config = dict(
    n_layer=18,
    d_model=128,
    n_experts=64,
    experts_per_token=2,
    d_expert=64,
    d_shared_expert=64,
    activation='geglu',
    moe_layers=[0, 1, 2, 3, 4, 5, 6, 7, 8, 9, 10, 11, 12, 13, 14, 15, 16, 17],
    router_score='softmax',
    normalize_top_k=False,
    routed_scale=1.0,
    balance_loss=0.0158,
    balance_bias=False,
    router_cosine_scale=14.0,
    init_std_router=0.00658,
    lr_router=0.00122,
    vocab_size=8192,
    norm='rmsnorm',
    norm_eps=1e-05,
    tie_embeddings=True,
    optimizer='muon_variant',
    lr=0.00714,
    beta1=0.9,
    batch_tokens=32768,
    seq_len=1024,
    train_tokens=297300000,
    steps=9073,
    dataset='wikipedia_en',
)
Below are experts of layer 11 (counted from 0) of a mixture-of-experts language model. Rows are named router (the router's row for the expert), gate (a neuron's input weights, with its number), up (a neuron's input weights, with its number) and show model dimensions 0-127. Each number is 128 + 32 x the weight over its row's rms, rounded and kept within 0 to 255. Numbers have three digits each.
Before each expert's rows: "comes after" lists some tokens at least twice as common just before its tokens as in all text; "gets" lists some tokens that make up at least twice as much of what it gets as of all text. This comes from a sample of Wikipedia text that the model never trained on. Tokens count by the router's weight.

# expert 7
comes after: "\n", ":", " |", ";", " /", " Genre"
gets: "-", " ", ":", " •", "–", "):"
router:116221151111151133112094120079118096188143118137086097095119122105150093182128125090171065178139141131084113060136115119111134140150150148144084107134145143105093122132113170118158136120098126101120122175142154139130101090144122113250092163151103113090067132214153187155115139185164138146111136128090140146121199114123158059110118130159077122092124126137082142150137131123130160170176
gate0:119089100148128078143155118133184169124075096172138157139144114135175080136100124164121161116115116095113166045197105112137169132096158072112112141099116144142088063131121139158038097167099124094087113085106111095102148123081134117096157126102121091119122139178101121124161089082120099198167083046133151128129145138119124120059127054134119100106131132174133116120108135174190132140168
up0:159169144060081108111160178142180153100127121140061105201136064124113129126119181111120141123129159119142169096127144126114107055156135145215105126088169126118160162132184142148155104169086173129125131159165179130126101166175092132166127156152143117140167186094160073118162121098160170145166117150150161111133118100109166117123060129139153137122136183178092210100115163136115150100129
gate1:111137222139140112135082111150138170184152108123188144153169123147223112121115165143101043138131121115123128128165116150162139150143165111099115164082113134190102058130131129142145159141078159127133098077107100184110139133132133104090123132152127101097148092144068126138176142130097060130129104128067137128154183123127118078144116175158097114115142066203168141150090120128160158191121
up1:078122154102082201120156188055142147125088150086120166099110180096110183109156132125177165133083139154127119108108161107143163104128126169156105125087130185114161138109126078059122122104139161174115142142156131099182077152143114148140120178141181141173091124104159131080144122138114128156097055098136126115092092099141150195079081082125119091156116161163124123160148115161066120196115
gate2:158143103181144179152127100107119117083201081174113115183157150177143100162121184149148134111154155095098025142096098118090121148120134097140117112123118079139147127172088102140163124180140142147099187097135157170175092197129136162128058152111141121167141083108116111139115161164129150111118086124088148206140131090177122155135117052148112100178119163178124101095088113142110105127133
up2:114118142133114118098090169092136152131116159116146154132118114146105153086112082075133123121029168093164140060155129104103127107121126113082102089140141136110192148101131160111062198109115171127109122136098151134107112152182076124145113112107130132100117136102139072202105107132125075136120130059085083113136186210140085113223164099106122076112146093115132126131105095124158187125148
gate3:139082132085094096153132140140170121125162136175114100108114142145143071205063088117098060118094167130086149106173145106150164098089132143086082142098169090114145136109095124101128091190140154173144194086097109164150124142099109119148204099096122120179120071131112143104147152155118103166150134072152122200101101136114140104135131133101041113117128177088166180081115130147083152140135
up3:104071135127116162124118121181122124151137102090129073186161122114102077189105120061148102129108166133148156068112090134139155161099135166124094115103138102151184149091124044111127090060098127178092102183136151180137170131115135114143090118122192166093138131158214166134124073158116102065103111092102145112080130176165161102087123102109109110189148135148143125088118172109118118146115
gate4:080093178091163141109154111086167157117102175144132154062092155110132113113156124121118100134115156153105146170112141194158087141124092119124104110155197169163160065156080093169104142145161114204131115115139158157107138131096157033099159146140165089152171124146097110088089136119138162144158120110119083195192198120096169119128122174130121165145177062123129166132115104162101129112116
up4:130147153119113134163103083140163119106146112096083089104135095130187107218173181116157137125125147114124135062145116077131084156200147137081143127107120136188117150109109109080132133074134166122089106101107150080152064133084156125140179132145114129182178128146108153142163171106205155157172136140043066126121076142129064147119108153120092132142086129104077127122125120145180109163134
gate5:092111157132134102094130124132129147092115123183116128075111192077161098142068163100080093123094135118103183112163166111173121088090130152135116145109070074237143129117155153204172114137130104139083113118124153135156066093153091144126174095067146111135151213094192093142127135146123096122135162131076145135193127118129121121103165104121117077112120133169137111172122117163112121098175
up5:168124148121153125154084080085080155107142195173205143062094098111148142160099132111141104142103096135117135144088080126193095134136198132137110160084107141106159123154117126139124169147134065141178121163135149155117142103120119138137141166075142117107085173103139141142157114168140115099081150121108145093159137104119144167122153147200080126200178134049196142146194112141141118099064
gate6:104094205093092098099136170162133145182101107148089112085089152097130145141121093104174117089103161121155070140139154093127194070199103106096131129094115105076145145067064155111120115143059120083151066123185114134164134111131162146069160112098128085118123084126168154089171117106173132128097153110178136159107181181125123149169088103119145129149163129107107151145106148066139111123105
up6:125128129131136137086171121163057132061082105125076123151086157129131129121124079162191174095149139113152166122081135144055134102106152155133105128089105156107129170126138071150171164100105183120140087104095118136200090167084123112124131145126122096114132135157110088115164096145113178165115072188141154151136070127235154147185170106107150107145107156137138114173113166111194121150132

# expert 48
comes after: "\n", " Win", " Born", " Nominated", " Year", " Title"
gets: "|", "-", "=", "===", "====", " include"
router:110142098209118130132107103139090104142156133134114118137106142091161050167120097135147182099145024173154096120130140140103151136176057208145178033136131130103161140081141143087124173141155123217136126180086145083179171085134104184147093133169122139175112155123132134118125119128129110147155143100117139097150188129148097180142126140130111110118101147130116125145157125151138145109183
gate0:043097129152187177196199120143128123161114125116139164152132083128080137122109139115060144177104155157202160143146161160114090126137134119134117155147117105129120170159129174126136125107097101154149208172130118076149159118157116127128139102154158059116137139103163146101168108134101164158163130055169120150147061082165173183134101119132082133158154158056111086124116133129181119112112
up0:140166121164133075195153108130167056116127071128135161100114134130140183159060113122119141127152071132152131174155090161080141176106134101181150136116105114109121148141150141133107103138147156126124187189141060097061138118119099113143101172176126042160163185087146114116129119145123128106120137097126121129154105107147145080140146127105013098187135140105163155174129154142153160123080
gate1:129114146083119088179122118076087116138146127127092135142176228058167135078147135133107145175122116094096129182150136155081128096138169120125117116123157154128076102148092176171114126151098148148095110204107131146135100104142130099176089133145164140153154131155123121164107122089161121157147154070132123143166080102072082169114132113129087123170069171103049054095140121121190105124163
up1:114122094148178146121078150154164135158140116148149150152103072178093125113127157166240090116083144140128087093157148107169123154100121138103087140138074079166142122126117101094140073145132099162140199116180078140153134147117107212104137145100131149103068142102147154096037134144117101114160115113078145131122178092154211085114153112139124112114142077142118140143120113179104137129083
gate2:191151138125088142109143093161113144187115161117135119131162082129142158129169114206171157163181074184076112191142146143110130167070153080115160164121128111007163118127148083119166131086105128143166138130151137097103156143109111137111117186166099056110114178124111107142127115169166128081169101150136107054112108156121135128165148150110158121140135142120171179089170107151137156124114
up2:099108174097132126123111179109127057100150103161157170119105190129144151133108135075108046090107142133180125107111098159106150076176083155146104154135120154199111099134160186160114109150169116117125117167157147180160064113142084086127120139102105152103128093149130094100120124066085090155082113116146105191140162141128127106068091108115122179117140123083103085176127162124049078107148
gate3:084132106091168138123109085097150116153104139125154155175137129108100130118172123161193145141149179150138123119107120101142124090176118135084148116108146113154074152087103157082095127144138142141149091069101151058114150092115073120138106078147143170173111167156149124155157210151168207139131143119145129128124177172130111169148100214103094098161126103049146105201112105060167152142125
up3:123146157154145108118143125098176178118102115149135197078114107116108131163168097154085156107166092086124124134155133138185164115179110082173171108143196149144084176154091172058164112158117099078161120098133129103105153106091127165102142125157155130091131049195080146163158088150150152119109131120084137101169090138096160170131102112165099070142165186074180123117119094131161110119089
gate4:125061125136069102109133112142112108116159146161133132093079149137115152130138098138076103176051119116167110156128128129131094149083202131144105112162140103143186105134086097089097122153067183101126085168117137127150196112089158155106089122061142105199132093147122120075120169075102146136125125163144153119158164136114173171108111146129117126136084092141124111004144133154105111077112
up4:118127107160068107134123072158133134065166140096084145101114191148105146057122150112123132177152119157168114112153143127098097129117142128106078087150142127132194132099112092110107139147083144103157147154062124127123150077114152138130144107130173131143160108136148102135144116113081143104165110185186132122133157160126159097159091143116083074148090114104130224000093171138093123117151
gate5:111111173148136075097139093116139157122119142131107125084174159159141097114127151160147089105105110129087158119174074089093138130103161115121128137170206135118177148151082146077182123114111118091163102230152101098129157112166123138094132158108087163061183189092106110125169109150165110100143149117124071116114071079093158144142063142212116160091098101116177158124144105155130149106134
up5:112122221104122086173158155134114086189151153145159124121129178141094112163086099145133095143138118169182081166068121154113155194135101132152148084084146098115120116141139138130121130138117093180091153129161139178110134119164159135080167042141134074187061101100175127163141094070175180136130130131111108132085104132167115143122188114056127118152152119165118089162139163109118134138168
gate6:123129133254123140128156081144102086149147205125146166121202114101146147190137079124100135107157210170107170121174119084146136135159142155133145148129138156105115139127137134150110131167134049140166157117155114124111124116144097112143165132106128122088128177098136110132080108031163164098065079094153127159160178121136100114144105136095130180100144134087090109167131158175125128111148
up6:165112113016160126130131143141147200096141076149098128142077137114089128098111172162134127149137151129097069147106112104113102160089133138158079128118142095103101132144112075102113132056097212102078106179131125090124138132102125161096102168170110156159116090141141121131158180193116101137118174175119163170113094135090110107091199116197125107190147139125172134091142095112153153125112

# expert 35
comes after: "-", "°", " •", " Website", "ed", ":"
gets: ":", "′", " number", " by", " ft", " Country"
router:113158124164156153140178081112072082118109136095140043138121109092103121132100123093072108172129138058137126087089147137060065078140118162111118107124121106194108111154104143164143103143183135099142148157135104143098117095119154069158113209111139155083053105117140131134111163116103129104111164080098177099094137123133153124123100071130110168089104110183137127128162104124124141225160
gate0:130128154188161132159108136127140090145142106120078087156141062148132120123135071136155122092102104167083153184092125129117132169111148157148067108160089154125125117091122082183133224166089103149130114113125126135069115149112091096097107101143168097085108176071155140135121165125127111128084143119089157146195109112117095122121175096115125155155138123151071160134167049163204146053103
up0:086111160160182149182084162142118118132148123141158150119143191124189129120110072065140117102122094153108132138093176132127117185123133117106142147141092149142146141145103079157126160125093160135159140092131167143117085132169065128085096069079155162067066116077183118142136136164101140110088140101079178127109124089098114164055151137076121148150160083105108099154221099110135151093162
gate1:143067095109090119153169211122176100112118125071127105100176128114153128137129111082143141161115142132126114173117116126093151092146132088150097162122111099163158123111112140179096167122113131167102130119089072163108112068065159060179109187142085093120092115128109119085105056112196130138085100132081145156139156117141147148153174112134151105163193179161076087158157057121156148147126
up1:104128103136172153192221137141097114160183130111154078129119091047122176127091117074138152125143192167155110082131160123194119145077112125068122159102116140092169100118158078162098113083148153122151139149073074146096123152150095148111222133109133076075104158121174108179112164139135126108163120139167077128128176113113126101151115122108094107125137113133153130148138132178101150101172
gate2:069163130095095096085125160066107148098135151091120135123162148071157119144177161090155112183140173120171203123144188118160174164090118127114042116123114115150149164110185123145112128103153137131067138110134075123170125175159106137159102143134106118148149091085146092203164122088102090113114153124118138088107134155135118176126186184090203126161084121154152141129181125094088136143149
up2:185145108149182155173137098153127098139101073159093153153090066184104085154129119147141117082118111136137125130124144121134095081174151169183201139156161171113132072115129079119179120163113101165177085112143140136147122085177126120109126146152138143110142159150175137074118149129109167131121065154208125160137099125106130108176079129171063123107204108080085108116089133156172095086113
gate3:165114151155130097209162106099105209106115159172170111155057119125198141081109068178105135135134150100149176133152121126129100133107149114101153126142084124139156130179156128092174130155121130109116136174127125136206157089110157147118158134104180066124112131149118068080128102068170146157122126098107107085102137141202089141156139078124165127131079114067148148091123109109149075083158
up3:154090106149125062164193116156129113133092120120140079159108117152125138071096138186134182121137153092154143156168144208154156199143151104112145125168081082188124090083071088084114088168178141161172143168102095176186136135068169162117129130117151155151113112143093094131139091097123136152112099103108161073157182097149120163124096098156191150089095093113110133096126131111117098139106
gate4:149117136140143152219078135070147153155141100088144122082113095102116085119171120112124103162172120193132148115144173098036115042118082138136129114062083176130152142119146140147133173040123128099117163122131095113105074141149112121164165130173150159160082108120141129136183150084116142138173124104093112106096170118132128139116136146087124117096170078178099078180092085117104149119114
up4:121148142087119095082192150167085095181138139178123147143124137136167145143102155151113086076123117123129109125167116115160136202131164130113113114155135054109131101149073110080116156163159141178079156109126134084198156089147095181101121133103020096140133165148153121181100103163182136148093139132137146180168139090096100150147161138177133105124078147111082166110137179194139115120132
gate5:160176169137147171133099100145140114130195149142117136182088171098133167105149112188128136077048192089097143130167191164147124095111129115078147130143099175180110125094119136119096138180115162153164169133133183114081087095131162104118126181152081137158162145103101093098138172165095086122185184155147111127110137112149103121101172080113111158130123141129082105105159151138153094179053
up5:108069098101138131144092123119170171197146148106146149111144074130093153161039183144081116135110106142179134064164104144113104120170081093120124129118125069140139152124098127141089121138153164145115099099095118145100094101168165133117171162116182114066131123106132183098110140098185157215161150118129135129119154205080145148107112124156149122201122122149156091150090125095112157084189
gate6:215094124211153081057162109064107155075130133164156130155112116097151118174157067051097087087154113128098132165124144076127087109084109106118095153087128118145118136098136131142168131079166151160130125143124151098093137151180154155171180165095099125141156111084140179165171202137114087143105126133075127118102108095116168125144153104174091161150115138115176137143161106129140104091132
up6:050087120069124095133161145143144099134102087100109140102166089124118112119067123154114162136120125105166127122150183106127172165101155165108117166091099158144186106127084112101119159204113123137121113119143117114201131123112198093082056069147124126113075181124068136093114067130156185140095105191138134119122132149127084124186087180175157128113093157114151155120160139080101139150102